Below are experts of layer 5 (counted from 0) of a mixture-of-experts language model. Rows are named router (the router's row for the expert), gate (a neuron's input weights, with its number), up (a neuron's input weights, with its number), down (a neuron's output weights, with its number) and show model dimensions 192-255. Each number is 128 + 24 x the weight over its row's rms, rounded and kept within 0 to 255. Numbers have three digits each.
Before each expert's rows: "comes after" lists some tokens at least twice as common just before its tokens as in all text. This comes from a sample of Wikipedia text that the model never trained on. Tokens count by the router's weight.

# expert 9
comes after: "=", "-", "\n\n", " =", ":", " •"
router:076180100121089131136124118156114063160142094154100131125143135132120149120114142114140148116148124131106120130146122158114140130132139163143116127105135106137123098121110141106124088069115128
gate0:117095178123128132144172128109153161134106162154154118163147118180149127084108122127153132141089112108151086129164157115156111123145161111115144085114149107151137144173098117119118109130104138
up0:151124117134138180110113148138153077053106104128076136122110107096086123117095149136093119164118118153143142125148130158109124112088140148135125169131095130138160134088151109118133126118102113
down0:108090143084111098127127124080179120122140153136139133106134146079109116125126108092152081172134121132097068128080118165148125107130098118138155152141151139143139112152134155146090130136125133
gate1:145146156124079127122154142133104148140171120123131135091151116109111165094103098100131085113104142102102161090118133172124182130091166157139129170081101154151133167106099158133157157117114114
up1:154084157173143125138135153126146077117111146091131104121148103066112166137086129111125113113177117130133156155088118142152132167116114131106132121113133125180157140117107132142121176104172170
down1:125108112173123130087107084162133125163118157094059115140099108125152146104106098166101123118130124143103149095095149128123148137154114141153122119185122159079076176069134167120079127137165083
gate2:139099120154177114093141123124114109191144161131123161075128122108127125123166109135134118111168109138136130188143100144128137107111086119158143148098140075143095124102079197151127129159114184
up2:123134178185111154175151120098155132128173110121135106151132128139132132161118155130088137137168091147107100135129103076141154166100157104127143120117103114100157105151107126150136126107122088
down2:125135145136168128163131139150089141084138111122130099150159092152120125105134142139133119118111140165134121121191136099155136098094130077157171108130121106142120135113155118170125143154118136
gate3:108161128150126155156122118141108095151113127148175132108162084128150138145118158184144112157119098123134157161139108138134110117130136120114178119115130145137118153114121132119119098119149154
up3:128073106125117141147112114134139142175141130126096155074142115177125099093138137143140114183071101142127135080145108110139134116145191126145133113117100091154122116120122106098139084084085129
down3:153101146140103161113147150112111089128168114162136156148164157100145130121138107127130116196116133159112157148115129122117099106111133146137116111122086132140126120122128121131123080126103099
gate4:150145125112152136133150116156087186119130137104119105156107109112192153126094073138138151135120111127185124153148150113153099133114111108119129133127105111117143080158096146157120158175084122
up4:124141097125126097129162127086133127099138131118117160119129116168187132098119155119169154136184125122143127141185132127083108129124132106117128134139144107111135127101185129094151174139143150
down4:118155152142143130111134124142087123196106124070146125116113143200135115093141116113084150112128158117137103143107075135139181135123101123115146144131121151154136170100108133140134149125151143
gate5:134149130127200113186144126123115107149111146133087149124148127120134164144140104115173097118135140120129161168121116147121123147112150157108078104111098171155147106123138150147129146124070095
up5:156131128098111147165160141129121145088108104134172143122132128116134141120135171142116197135130132054148165085125139132114166184126112096102126125116155167095105118129116180149074108118153136
down5:135151134139125129111106126101115111152108150146137152142123142141133121142126133131125160126137088123126124143145123119106141187158122104135115160163143092144151099112163172122115164149139119
gate6:115127116104091124127132158126100119126155136092110132125117171093131148146139091109099163104074111111130157128114162143185205107135098151128159132133161108136122131133148108128111146138119151
up6:064199142113150101136138136087158107176135150132102133156084121126112085125137129151117168144140178168101122118138115107146146130113108190147142115150111158166117166141137124145145140136142135
down6:098087119143134103142139134148098127093128155156147113116104122109144160136123102149112097138120139157123140137129112144107114166128118158127138139146122157153137058103126122116148141119107114
gate7:100127116115115105124112138128138106137126135162104095090103111130170170158152109134159154160134114121163121102196131079122088125149150067114146119152142087187127076096156122116159101130141157
up7:141131122104151120169116104124167110136156118138112106156138060088139139140117091159165121123120169165120121116155126107117132123151126126117162134132121115134120129112113098132129145113116164
down7:121157162128143141162124098125147114138109153129155136149104117150095146133133136131119105078091158129142117137133143082149125122171159105103193127152119136134144116149149133143158143128131123
gate8:154159134153114127131131145078147146083108144102131092144112097123160097120115150090090131154139116085101107113171094147121119142137171126092106129056150145116150146135131182155165172115106142
up8:077165124142136181102157117172154112138154121133129112092144131150099143134109102162107134123143089135131075181140126110168126098123136196121160074140116123145094147132111126158120138126160112
down8:137138140142094143171128183083111171130104075131113114163088140129131083125138140135132145121109118105126096099165106129141129126155141115129074111111146101136134114131109120121138147135129130
gate9:121136134132155157170124139100150119139116120142190115150136114129127171143094127116135113098109131144119164140117101105163131133131186119123060144094119128123105170062125131133126150169104114
up9:142109116053168125087132166097147153128157095113129158121098161130152098102153093110099143181174123132122127096111179132154116102116061096070150135079182124144094121145097143137112098154133079
down9:108147111088125111111080122118180135111091093128146146140149116158112136154130135133162142111132162105148118131161133143090147120160162147116131159168169160137105107111122144131134101088136098
gate10:113122136081120102133132104113110178116156117153153162146121110090166155143126104099110091120083164156092145111146129138113121094133121115114137121139156105125134130107114121160135129110161165
up10:139095108154127112159123142075130128070137136149129099146133151141113138091150127171133132133131143088126125124141125128147162144103122142126103151180101101123102109140118115169130128129109085
down10:125114104141099111131171106160163135131117107115125111131097093134152133103112098127145128152085122085127123155100155090130098093101120101140177138145133147112128154150148129097123152093145124
gate11:160111122172109104163069142145145150162116085119116098119125117148156127165159096186114078144136152150155086151160131135128164119114138117110107142069117141173155104138179090093159126134109130
up11:112138146142130138129144124122159137146125105099149135127129085111105120081120120176145103120098124108153074148163094112134103120134102139147125162135147128099144154120163129150134168119105146
down11:126106145181110139132106144107112137132156108094143136144141165135116131148122094135113132143175136125079164162140123107138101110123137160111118158130135109106087135096123164128108138139089100
gate12:126119187100126150115175131110111093127140133134176115167147129147135127084127131147130167128149093155153112092137151154080161096118121145129121134101124156111099147121143108143107151118152122
up12:137179157116108114126125136138174123141132106121119146105135081147143136136095098187147080104128144125184169156181116145097098141170111147152184138096140132129107127129144141165153157156119178
down12:133111092102129117147122136101122109132125136129162091111163111125153126126095126136141146117148116139132135158128083111108143108168084114133110103091115097165175098139103092122133122138162131
gate13:112119127137143149148123127093151087125132122084136146145133119180147145102135114126145096122127116171125122135137088156141144140128116153132101153158108110104137161105094159132083105156106141
up13:133073119115103117122140099113117125138166130109149108094134136153126106150097119109109096104186121094155144143140139077139120162063078107092146147131140133090122113135103136123126101121095144
down13:126157149155168104125149107121177118177137143158171152102110123118119112105141134153084104106104079132126091103096110120133174150171144156155107132142148117107141155134106133154147138110103133
gate14:103139178149137119117124125140114162168138114157163113153149118091118138139133110155108144124122116182086153097098173135112091135119143138137120115134174105169129135133075112126111128129134162
up14:144126110088125122126104141138099094119141105101117068151144142120149168103186089165130132152176172090145083113099111125121169105112109104135177146117190112119151144120100149117142153104107149
down14:127160120132137123168166105108168119107094107146159146137124164131112104147127153102118121138073087117133169097107130158128076192168131123131128127142138160108095129145139166153089115098161120
gate15:133133128123108137116106149160114133131136104130166142135128157132109171161103129138112148160111129155133122138162116120136113139130115157133137174146134151164112147136084127134118137119118095
up15:123191114123107109107115088125104137132159128163141127164068133142123105129147114140092143109135115128116139140177112123138119124123173157124117119114139138131158116113116138133130148112158190
down15:141111136105143091132142108146134170144131174091122155144151164146116172113125130122115146138146143152140156085130080108138186127109103127090092158105126141143095104158109133122146090150121099
gate16:097091117123087124130146170096152146138129149129117135104094117126125111131122103137144117136167078097125118119167152144137112129138122133166109153135139128093116135080101153135155134129129155
up16:119132126137120130146105101089158148163137116156173157100151128134146128121113150143144136119137128161117130125087147180098086094156090128102126121117109151107118128149112152156091142150068129
down16:117110092097115074083166148140129114140154120110126146128142108145082164125156080137099149128159157117174079113124133148117166123155140141121126146112124078102139141150138107136102137147096095
gate17:141159106156163176130158114087120090136163120174118083150122131139178123147182166094129177131123125111169174115119103140156107090153101148131094173109105114118130103109133129161112133133116130
up17:088142135136076155121111112136141143101142124125112133145082148134136127159132172138101127094128155065121157148111142102137148130148082132129140174105162091138117172157068121134138116122104101
down17:170127129146108121127147096147150155124109151105143130121108194146146148134122163122138101103134133089094155155140104139127117179191133140097116169050114167104102136144141102134121131141136148
gate18:163149094158102121136139160120159095153167085154111151113116113137117168111127154118115118101091148106123129135122154165149103144165155099130131095150120105131144165108119136113105115161120139
up18:141113137092090159096116125100106100122147155161108084172135128125123145126122099172110073149140142118126138104158137084104120159091131138118108152124104148155101117118114108088165103179160111
down18:138111122140122154154112119100079137114106142166162136106103125119146123102124139111143109157132144171097129107149097094127124078086124106111050146082142139115148176173144078162136155158122118
gate19:117149161113102153180107105127118161146146124101152166129135188067086092113116132069120159147157122110168125126156120119113126132151153114125129128130109137121134100139137155151154159139109087
up19:122123119095178142112136140130136080112156133104125146151115109127126086110160088127125117131130107137107109125162114166133141102100151136130142088125121123165136194124083142147114147134131141
down19:108153131153129137149133107161115116119171110138129156119139133120106149134135135134089088138178164129075151093085113150121138111119135141163178148120092116132132122120116056119180131163137127
gate20:142131125122088123111114140133106137164141118131116093112145145164141157131168095131157117138055142150131081152096142161173135114097118172094140149101098166113135141092109107150124113161150141
up20:112109142112127146163129113133119187126166154109111104139114148148126091124147116132148129137153143125080141143149158089110130127110105161149182130086106102153146129137161160089101134098083122
down20:078130132129146180139147123179097086128104099145130155169170096081091126138132091110148082128101100091120157150122101078116177148114118152157097138153150105150148186147152136158154148154172128
gate21:124125112117111173154129110130140120086128107172097126169126126141158160133138138098126147086089144150117161120102132117121144098097167096153086091102149171105139121146109123131135127130090150
up21:133160117112175112133124102060112155159128141161202111124150131118131122155112135122087129124162112110148118138135147128131120123122110107106105113115145155170113073151150101091179116131168085
down21:140117131123115096124127111089150126165083130109116132109141140137127166124134161102124118123113127137160065105113162206150127107129139110102137148133121122134103131129119137124093188146136129

# expert 10
comes after: ".", "=", " =", "\\", " ph", " inter"
router:126148103135121148135105143115126117153118098089134103092123141110124141134149135137134106154203129119121147144130109148145192144135119139152117106182089144136184129104134136086098129136155127
gate0:143110093163103117091106123132119154110149164146150136097168125117098083145126098114147083098140144105097143087147106121133123168136112139097173136176140127133169142121127150124208095154113151
up0:112111114155169108144106133138127141134107116158152157106061160128148103155116097135165088126155121137122103166103155149055107110134123144149154115122115140129147151150117111124105119077118092
down0:153090111120122111140127142136147116118138106174124093098123104134141153137158113109159145149143144101142130099184131115108119145100137145121119097120127101083113098141105141074138144140181187
gate1:158119128113126115117124148127182112156122133120073138141125113145130157116096163142147105184114119144118109148132121132132120113183139106149085094126114157122147132136112121098096161127200137
up1:111100130110142144159129131069132165154126115121151118098082113121132153183155180086149124184094163105147092147124140102154115126162099126117124097090118112154192136152108126126160097141132106
down1:125153112142203138126082094109142105166108148106110180106154135126127144130155112095099122090104140117131162163129121121115081107105077086089110138148124091125136130135180116122102129112113134
gate2:148091130097121118163118172140152153141171110093115090150099117123161112145104094117125146126133174116169125171092111110131111138073132122164139075110122125119137136094163133111162139118094139
up2:155147160166132164131165141142120149133114136132099128096094118083142132101161138173128137108123128150139125106150141138175112081204132120132159162139114119098139097110126161092111156097158123
down2:133089151138123143094097130095106141135163146148122117109102105107164086117190121126125162095181167116124134095093138102117094101116146140117125126137132143154126111092115097123108116124162128
gate3:084141128113176119108137126148112110114088109150145161157127157117115144153132143123104124097114093098133132135161135120128141160084144102103123142183107123118173158113118130147123142131132130
up3:137153129178108134169083101156164140175136100147100073158180143125173110116096125146112146115164156138112123123115115113169107090092124122115137144103138113153147153145115122127148128159130124
down3:085152131091093128128120142161121107126159179170124096106141123177152142131139126165118079148123132123159157142126141119074163167147141125128110104125123115127096100148120124141105098127172076
gate4:102125110124131092132094125111133068132140093113181161130146135136132148109122078120142140092120129151134128088184096136097110109101146172135129142136120100144130121129141115131098169114095152
up4:137127090154118104119118104144144153112140134191145144130145135134153130125152151125123147119140155126086120148173120127102087151146134124142128116145118153145115103138085121115141140136126112
down4:155103086133113104158144128195128122141094104141154121101127152158146129142127118108182124159106108123085076136176086129133118128102100112090116143085170118142073127107133155140142144128141154
gate5:090153114181124117096120123142122111101129130146150120161165145108162099137119125133120197157103152100114137129123131129125108129126097105143081135126148159135127138130118081114127095141136123
up5:137122132102157132125169093075139149105087119159145149108139102116139175152131097104145102125075128084146155130149094140100126164136124172127118106125156150068132104141114153140113115189135180
down5:093114103124133167151143132099129129145095143119118118145130093105147183130132115166114137126139136119144135134110139129149063145158127085156103152119122093154105110151128127159127114129111103
gate6:124149174142101130074062177129138137126161134129112155175112138109141131044138115171119175154105101186105131128134147087108138144178130125100101085096127119188134135121160153115127120105142119
up6:111144117122116126131165099133125186074131109145112113163124180166108149150138123114078150144059173108119109153109125107180117152128085127130148155133140090128120056128134125144122134152093111
down6:112137126170140120189144099131120110056118080143145140148128145120145102125128141137129095120153091115102139130152151126094102143087123077125149117145137157129129155119116150093108090172136140
gate7:141127167127090112136165110126127153123136174118102117137125127115163147145141145156116150109102115122144144112159152085132098146116189164118141142146172119142119137132108121125147073141098150
up7:138158116155147124130100132122135077136149101125127143138119138115092165128099079129158131121118102104159116159118137151122108122117149123070150161140084116154117166170098133174146130140092124
down7:108139133098152111131088146093108125105117139198190130161167109133085135147092137101107149150116109101134124089141110159128121122136141136156070151151111159134113120122118127109121134144090143
gate8:109158167155137105110132103091158163113098139158113164106142155097176151115158109145146094120087131108107155133152161080165118135090099072128098110131084168122114081125122151130137142095136134
up8:140114140171101108158136103137134151161125068111103126105141127137167164157152115123142105105144115119168110088184104138135142164109130140116093098110116145136178128148131138164099124120153101
down8:113147146102126138159122107131129143137134157113127105155158092124134127093134127115140144138134091144110127184099143193118162138110094141101137136143138126153103175106137091100104118141112146
gate9:127153100142129152112137155122132155152118106165119110124165133140150150130116118094129144167125136114100107121106112091150125122135142133171112082124126152102077092132115129117109164119111161
up9:139123152141116127148094128133123131113127086145119121131103123147134105114135112066110142131155118111149139130158081128153143118140121140133103144162122123092081095095147155130110115108101154
down9:121144140120149180068104125133156083125084143153085109141102126146139104161115136142169133120101119139144093156109144106135167117116098134114143127131156061108144102162130136102135135167117120
gate10:112116208104113140151102160171140108135119163098145142109141121113150134133151124114077103118165106133125089113091130156088088091085132098106113144136120110133143175121119158136088133114103112
up10:097135152072118092118129144121134117112140173138134161098109117118107107111164111133132127083127180136153099123182141141137113171127108130110167129130100097123116097126141145111127149122163133
down10:128147135116063135132109126122122123154108168094140154100121162150135103123133164104114153147114154130121110129098123104125130109095173137120098081120141165124143136129130169167160173104136129
gate11:148137143102118158132140144144153144138145141129106088135111106133098147115130174127136190153106102085159122139114104147110124131127140183140175146133135110107184097150141138103126093182094105
up11:109139141123140104096115171151153080169114165112086165116119173121117142114106109125118141129189135109136157111113121126073100102133108109162182143131128129168151146148098115153126169138146060
down11:118120072149152122096138130120171138131094089109122126118156127147120126141137068108160107138117103080134139084081138125132129130121099109109160111089134148120174155127162145125102155110145102
gate12:155113144122135154139118154127102120182116126144148080111121143101152179095194143094145132096133139106103146123166100149124133112112091152105113118091108129107089167148161125113133156094153100
up12:126127131146113159124104125120105097124140099171146155142152143135107120116128198122162091116146110164151148131111110134099129087083146091105090172111123111124141144114131148137094137123120163
down12:113150131116105174148124118115116096114193113121129102122133155144124119130101125122159121160105100115129162100076114138091169093180138139144152146130174152116179101112081130130120118147135143
gate13:124125147109149169116133082169125133134114113127153106105165135081111157148125176105140098083118132116120111145133149137115160105127136107159164126110110108094137116112137106166170139119125123
up13:126142115125113102153102111109102141123150076158137059094148111114155118135182147143084114115100185122110147135112108138144185131139106164104093099075103091139127111140102158126151099143143118
down13:109132104134157125127112151113127139157176132128149100113110053127093125085125132125106113138138124122105123129116162163113118157123148127113110138128094107138141111141164142098109120108110103
gate14:145145129140123082136122141137124116110151134122102129116108153160145123115152112123139100167105123158108098159137134148109120155095132137144146113137130119134137147113153153139111126166151145
up14:137063124143137108123153093128090153084179143103121146106130140155101154142143130128141116166125128108144137120111171083119118124155135125136132121153136133093160141128148136151134108098131098
down14:140100127118161128134165125073153167108127157112069120098129122109146164128114179138156169144128117114140098092112168147110155106139113117151120139129173076127098152138118107122120127141143167
gate15:165135136112109149110167139113167143132149121117142144162112119135128115115136151147128137124197079139139140112185125111115119147104151174119171157137111090091121130081132085120111139107086136
up15:136082172127128131164137155108145092130106158120134103095094151161105139108148142161081126130133107155108114072108126119142094167150107156111134138100127136117117170157129121107088152077076122
down15:145166102148131132117106098164134126085132121120112116154156148141125115158125104166151117098122105162192118133154082126119180132103126105106125146095120112148092145131127175150162136131142075
gate16:126089121169101092078150136143129154084085120142178136123139127107180140105125156140152114101115137136160110120127116152120133127132144103128095109134138111104100148134137086117108119071112139
up16:124150131147155108098113082139121095102128174162159139112130149133185139135113163140130128090137156127153156132160136148140065124119105099125104156130095141133137118119159139122135085114111175
down16:119148098149120129145145134136143061160168167136157144136128099115124098143130150137166127144159148153127145158127130125143177137131121095096105131111105167113143145139153174122170131169123109
gate17:120172137148133141135153084123105072126108096119106121130117128126121073121114113142142041140117124151117113096136162129134123149145154158133111121121103150164132105143120131113178092127084132
up17:144169142109135112120132146134145123157138147156170125123126147108108120145136088143160180189142114117111172201134090115111108114150095179113109122161162142137120101077149134138117094118124143
down17:146108114082092155157140128121089125115097120131138104136106113135128173148085113114098140149110166109115106108139131126125130158150150129110139144092117112148182139135141112132137111139138113
gate18:152112122116145111125087137110123111102133137128110137108117185089148101138126131136119103130145128151124127153122146151148096139109101118124157134115114142172141129128139145164135094115124125
up18:120118122129149131134152113127148156170107113104090131088110099137160112181159127117122099133150079122124133121136181153120144080129111145119145190172118101160141128124125137160139122131133100
down18:156138128126149112148150090128120129138096115110123119125124100110090122113122121131121121112179142128142117115124167126100151109190127130145108078115151125172118124135123133145159142150128094
gate19:112143093138111125128151153157124109104156140076119122141133092147142124130107143137141081133100138140120135111095116131173138093117146100112142149115133142148105129117077155112087139082135110
up19:083138089078137125063169150102142150142133131104103134138119157119098138118074125163170098120118147153119134120150113106078117145120099162118072139104117149135160124163123113173116114162177093
down19:100152156105121116134118126138144145125166151107090153153150132121138135139114140130157129132119145145167124122134135173125084139141143139172153160121108196172119107131103101172117118114163110
gate20:170135129123113110114153100120121128148150149141120111126076114132144112164114121160119114090109124137176138141122173096118128061145119118131065074133154156122159145108128107132123116117141129
up20:148184132174132190113114125149132137136110150115131153089162127107116140124112093181155114124122127164147137127133081097084113150103074130158139118141136123129130101117119134092114125146114163
down20:160134123121096065099137119095113149089146129160097136141100120124069090095111087096125151129111113077151129112185153156128110067124105148108105117091123132068114127146111147139126129142126118
gate21:171109144127122110148134163095132136197100103182161119126112101107130109162156157128121138111141130131155094160139129156147107105129164121141107127094143103117117176127099124160126118124111139
up21:122119171099181124138102188151097161124116102155134167133110140152085099166124166073157132146120105108150136101111159159123099109151089159140130125123146145113097126141088126128149144126144132
down21:140119138146152108103114106140125102160166148182174133134113146122081171191103106125114078130119103161126175111160099146129169142143134140150126146164101157143113161163124139126152110115165128

# expert 15
comes after: "-", "o", " de", "a", "|", "e"
router:169166140113119145124143090155149114118116080107119166155161119064125138155108115146135139136142156119137149124128108164174114130143143120110136167132175123134124138095151117145148144171144146
gate0:106176121086155129144158075087129178106126132135127138117077120136115114114164149157144147107075149129130151121122123140141121111092122165162116109128135132091091108139147144129103115159108087
up0:133118121111128117169118130107121124145131140119101110158056095122140175155098137082094146105119150141075166134187174111171142113149111120125133135136146148117159129101152140146165158103135150
down0:137111150143193100141160161125102136140130113156135139148159113112161207127120091136098119137107114129124126110146128101122135126152116093140133136135148100085110110168157173194169088099120132
gate1:127114117118150125127146155181075138127125132104110125103139099166194122133138152153123106124101117110104082131150106153114124090104146135159152144110169150157147093131128148108162151115192119
up1:123120122075142175138137131129168116111115089146145111147124161175116150112126118098158142142111146158119134143129150135123127096124134106134152132170179147116141143137121099161137114152126079
down1:147126137119133149128157132142112118135130159113111126122144133128144152140126151167146137109132138144149132132127182112108152124120115113141142128113089119104179109133111114105129112139151107
gate2:141152143093166101156094134106120106174151116149110129134132142114129112122112149116134115166141173089125124101127139151108148089117110082105082139159123139124076136088168123104102131091156154
up2:144124104127156139102136088181164103159114153102104136117124120122080133137124103143096147128127160147149073156111119125106170124162106142123128108125105117135134110099153114136118096122119126
down2:147097115157121134141098146154086090089150118089131183100112160142140142150127154155160121109130113114104163156103094106125090127120144133167133130147116117126110152125123129144112147173137145
gate3:141129149146142149129125087109167145118096175151123123130137154128132164130143139166099162133131124152171127134111099164114113135138122117079115136147134123177109114129175112145142155145098140
up3:151157159160145119152103119150141165109186122133135135160123135174133174108155091154126145089113146126110109148126120111110151154115128085106150128157112081136134100139134160136103140136153136
down3:092079160116147167166100145173069139081104107131154129133152135119113135159090133120106113087139165124109148126104160111125136095102109165088139129152103141143141158124139119124128088128134099
gate4:121125149130099167068120110143146150121125167112134175114130136119128085121201139143134181107118090169138121114155079118078136089159105141097162140111117135158113156140128148149101117121142119
up4:134098144102111158157115149128121161090128138123116091133152101144119139117141110129159153160126099126131153091135131123116183135125123113095119118134132158143094095150120173136122163084074125
down4:149128125127123134157110128148112110101109142115108140141119136120088093136124128146131147104149129134127102101159158099109110102136151123078141165168108146099133107121076123142150140127164125
gate5:129161139102138084109133093091115137126064104124103121113133116106135142164108131098086131173117074121122118117121143097131136138151115112128108116101160087118151079133146127173147159125183179
up5:115115145119097128109128147151121114140151142113156120158120152125074139107161128141168113101132126146129121107147136089099141142125112113115132108130163139096139131146118094147105108118145132
down5:165128128149099090099137107124140149159147160145130134133115171121179131114112166094123129128131107156134114159097125144125103139110118143098092124175144117116156118131170096101124117131130096
gate6:156166121129129121100139119135111128139114085113094131163154124145164102153143113098102136192103159149114112101116140134146102122119166097155147125123107121144114139166077101132134138161108146
up6:110120139115102105139127136115130125176132121087124178145132148108120149138137147146106102128138096150122144136114160118107111106116156136159133163155110124155144154163133122087141175104120156
down6:133133102134104146092157119134132119134149104154115164131151112125131126167095175084113144159141139095107147100152149101102133120130138105109127093139110131129154137111143128139193156104081100
gate7:162115121144142158203125144139142142078150132150121134137134124110099132130154138145145112097155134093114099134093163130171091116093126133159110097106115125116124111125106104108160132177162127
up7:130161150144139162140158151108111155099109141153127124091138137096117151111143132121134147124134105099081148157132182157098145153148134129133108140132131086105110117139145123119135165110125163
down7:112137118152120130145085137117132147089134159144104126150107112145132143187175114118131120153120092123145086130099089157137157134084127141135132115163088125121105146108147148136142115132091123
gate8:106115133181125134082098179116131127158072114109176139143127119119154172140127124164111134092130125072140141125096161103138116100177139115137200103111133147137097116103116126110166174133100145
up8:117118150092125138120131139087146143091079156128152163112106129089117116128106132106124101131133107118135115125154099104185147148178169122142145152126135126125133127167109126153096114123114124
down8:113143112164105142098065178147135099121126089157117112135061126140132129121156188168124124139141135163085096157148138092137098093116109153151127165138157111143124074087095133154126122130117094
gate9:120156133135144114161120135135111152148135145099131125142150138142159142169098106133124121112161141096124087125144124169121145157116124120147127113112136139117144113150145111129121157093124159
up9:158136127120155115117119135169128090147132162168148157150130075151117127088118124100153107145111095134114157096096096078123111115141115127157136146154142101129155166090140123131099062098149133
down9:120125110129116111103115138112159117117140080161150150149105136145108143104148159135112135146103131113162095081116152100152107140113142152096114132157129168073137169113128125096148113139163133
gate10:147113133085120118117116140153087132145102133134119122103087123126127098118127111120115157148088165120123104143163096127181136139130147154083119074141145165143138164087096130156134159111108154
up10:131162129153124133107119097147118113133171091130132147164139129143125179115098146139148097122142113118118086166129184128120142130116094141126137131165132078128154124117133164090108127132139103
down10:117092137138167115095121142152116144138106097145094127093178110126103089147125172175126128132094108084107148091139091124121128118144154127112112115107147124116164127146124138114142103132114125
gate11:105113111102137113101126139131140119124110102123118152097107102158136094113147149123095126090114127113144156112083121156136132139148122132099104113160152120149074153125136121097116122128140124
up11:137137144162127139125135119145122137125152135134085132139119111116107127144151137135128146174144102090133116137153137131137136192153184143150139116110165135120151119150174133140141127104143124
down11:162112141118131156152131127141139120127102150101119143144111078115145145116074150124128116154115125169125182068111133171119102127072123100123125111136115115130115141103141149148136143121140125
gate12:140129121105174159174115112135098128144166113138182193124091134116138124108139086134101114096122101161162120132123126128140138126108149060060120152084086121122177164101129137132117112087170124
up12:085100136113132143181116131127127100149147106098132127120102121113126148166117139063144115119203129127074130151155132129079114174134141134167111071163112130129106101139141131137086119106106146
down12:161096140125145123137120093157124143159130131128137133111139145100096128132124148113110116174125141131179172110095123139099155087118143139139131133134120126127131172108142112124131145106122134
gate13:108069149040131156111099134108123159180158112113147171172121130104140140134115125093130143137141119058128113115130123185156116140165122167178157152135132120117158115129159118147071170095119144
up13:189170127130120147124134120108133127114124141150115130101126157159143146126138129152136102159136161114126061084147146083104167110102090135132122084124118090135135130113110114131136149136118106
down13:103132107148137131143090136119133110114133131146119108124131123148128126144118127180104143155140153104116121105079119125141153124158120096122134095130144123097095111072087114108130080141098183
gate14:134121166154147096120142181175144111146080118125087116141101130141123130133134146153135126132115144059121147117144126134071121134126142105169121147147129084174132099176119156126123108154152116
up14:121107159102095133139151156128119103163117136136127116134148115119162143130128118126158154120159148124140098105175168147142137152126115133127148113153120148123093119103098146085120122160147142
down14:139100119145112131130129110122116123096104145138094147099126117160079155112133097093156132166143136133132096147109089150123113122092097129105152190144150111120122121135090124114168156127161151
gate15:158136142097136110137145175137111110160091110103119141130143161149117128165157119143120161114123119199140122155092139127139091179130157163086110148095111146111109109119153139126125127162125121
up15:134129083165100136154166128171119120122111172126050131122127083132102117118110149102123111109134098111129094122091126082142123146150135134122129150157108124110124120140105160179074117102090113
down15:145126158121088140200134075117166135115152111124122148104169119067135111153122130180104127120131133160129128126137172117103164126130143150130146139152126124180161155172110150123112123110113099
gate16:092123129149135142134121108128110138140100138169125138167128140125191117100128143163109128101139120107111095119138127127116145139062151110128150132161151087135144114107117133114119108137138172
up16:118145133127142128140114107120147148109159140103161117140105116108143103141132171154155143121115095164109151133143136118133137133111126155127121110174158120115146118137130113159145087114143145
down16:145142118134134121139124129164079123116101072147113156148122119104134133127119158110132113111134106127151114165147153123096134129149149122127147112134124158135075147126124158118143074125093153
gate17:153110122076140142106129107120138114126126147154119109167120132099133108114113138138127107152123098092106093068168120159138119112120173096103148132133118140131100139183147093157121151128130132
up17:154144145109166127128146176113139142122139116201143105165146124106116127121112146163106125164094119117113159088120121130112116139093154110123122133119121080121171138144146129142131150139157122
down17:132138097109124113141118105131113092151110132146086105160091149121105149116146049163100106123132122080157128144139167112140076113095132121113121135144155125098108128119143113108124161158127101
gate18:144122132176126146109135081147125172135174097081103156133162152107108154175119141133111134111157117079119132139114130128143135120119129131128145103122122144142107138125132147103137136107127135
up18:133103105082134148119108111091126127114122136114142147094157149136114143148129087134120131155132147126097104154121122176104144122066110141109074138117089135084108097122105142132140113099140092
down18:148144140120154129091165142112135116119171117140130128125168096109105125114103128149159121162183122122142103104147148110131166180091124141157074101118120138105136133139134128118160081130127128
gate19:097129114131125112081100116116163094133070134096119118121136174117137136158173148151140103133159096150141142154142192127141111112116148136129134089135148122128100122139091090100143114112114142
up19:165101127190093162110122166132108123154167149140089105111150151124158054132141106121108109120122145127164116113137127119144154150097107103102145089096139121129130118179112106161171105097147133
down19:182144101143107120053114131119128139175156120091134182146123152125103134145134183154182119113096100159156163147101149122096129103114135126106128105118133099135090105119178143137119148145131156
gate20:126105175134122136111155162139080165093127134112138134150104098112164120108153093151123154119152149107111161129138089097193138155082136125137118132127140085145153143096166128095104091126100151
up20:095078076149133100124150096141138108150120079127125099157127123076116115155108152074135130123138128118159135154138133131103117091112134103088134147129124077077117149067131115144115148137145139
down20:124112150146084074094144109140112106127153156109113103116115133137107144131126131151122163101134130120115079154117135115098107146137106119109141122127105094125101104131144109109140209148121127
gate21:162058098088115090110119130106184153147121142109168129159099111110129172099101156127128106136100146073100110087164087128144134130108162126111113160101118148131076168143181127156131144150139156
up21:108085119096134101145140118121137137144131095097149114127137135081184123102116128136099108134123171145115120127122177148119134106116127128163104150092099115155107147135127132168154138180139099
down21:151140094149135133108132142136155152133115105154141107126137137099112117110149096135098151136109131088129119130115097157151128142099112120140110128139166121127122145095131127133135114109158134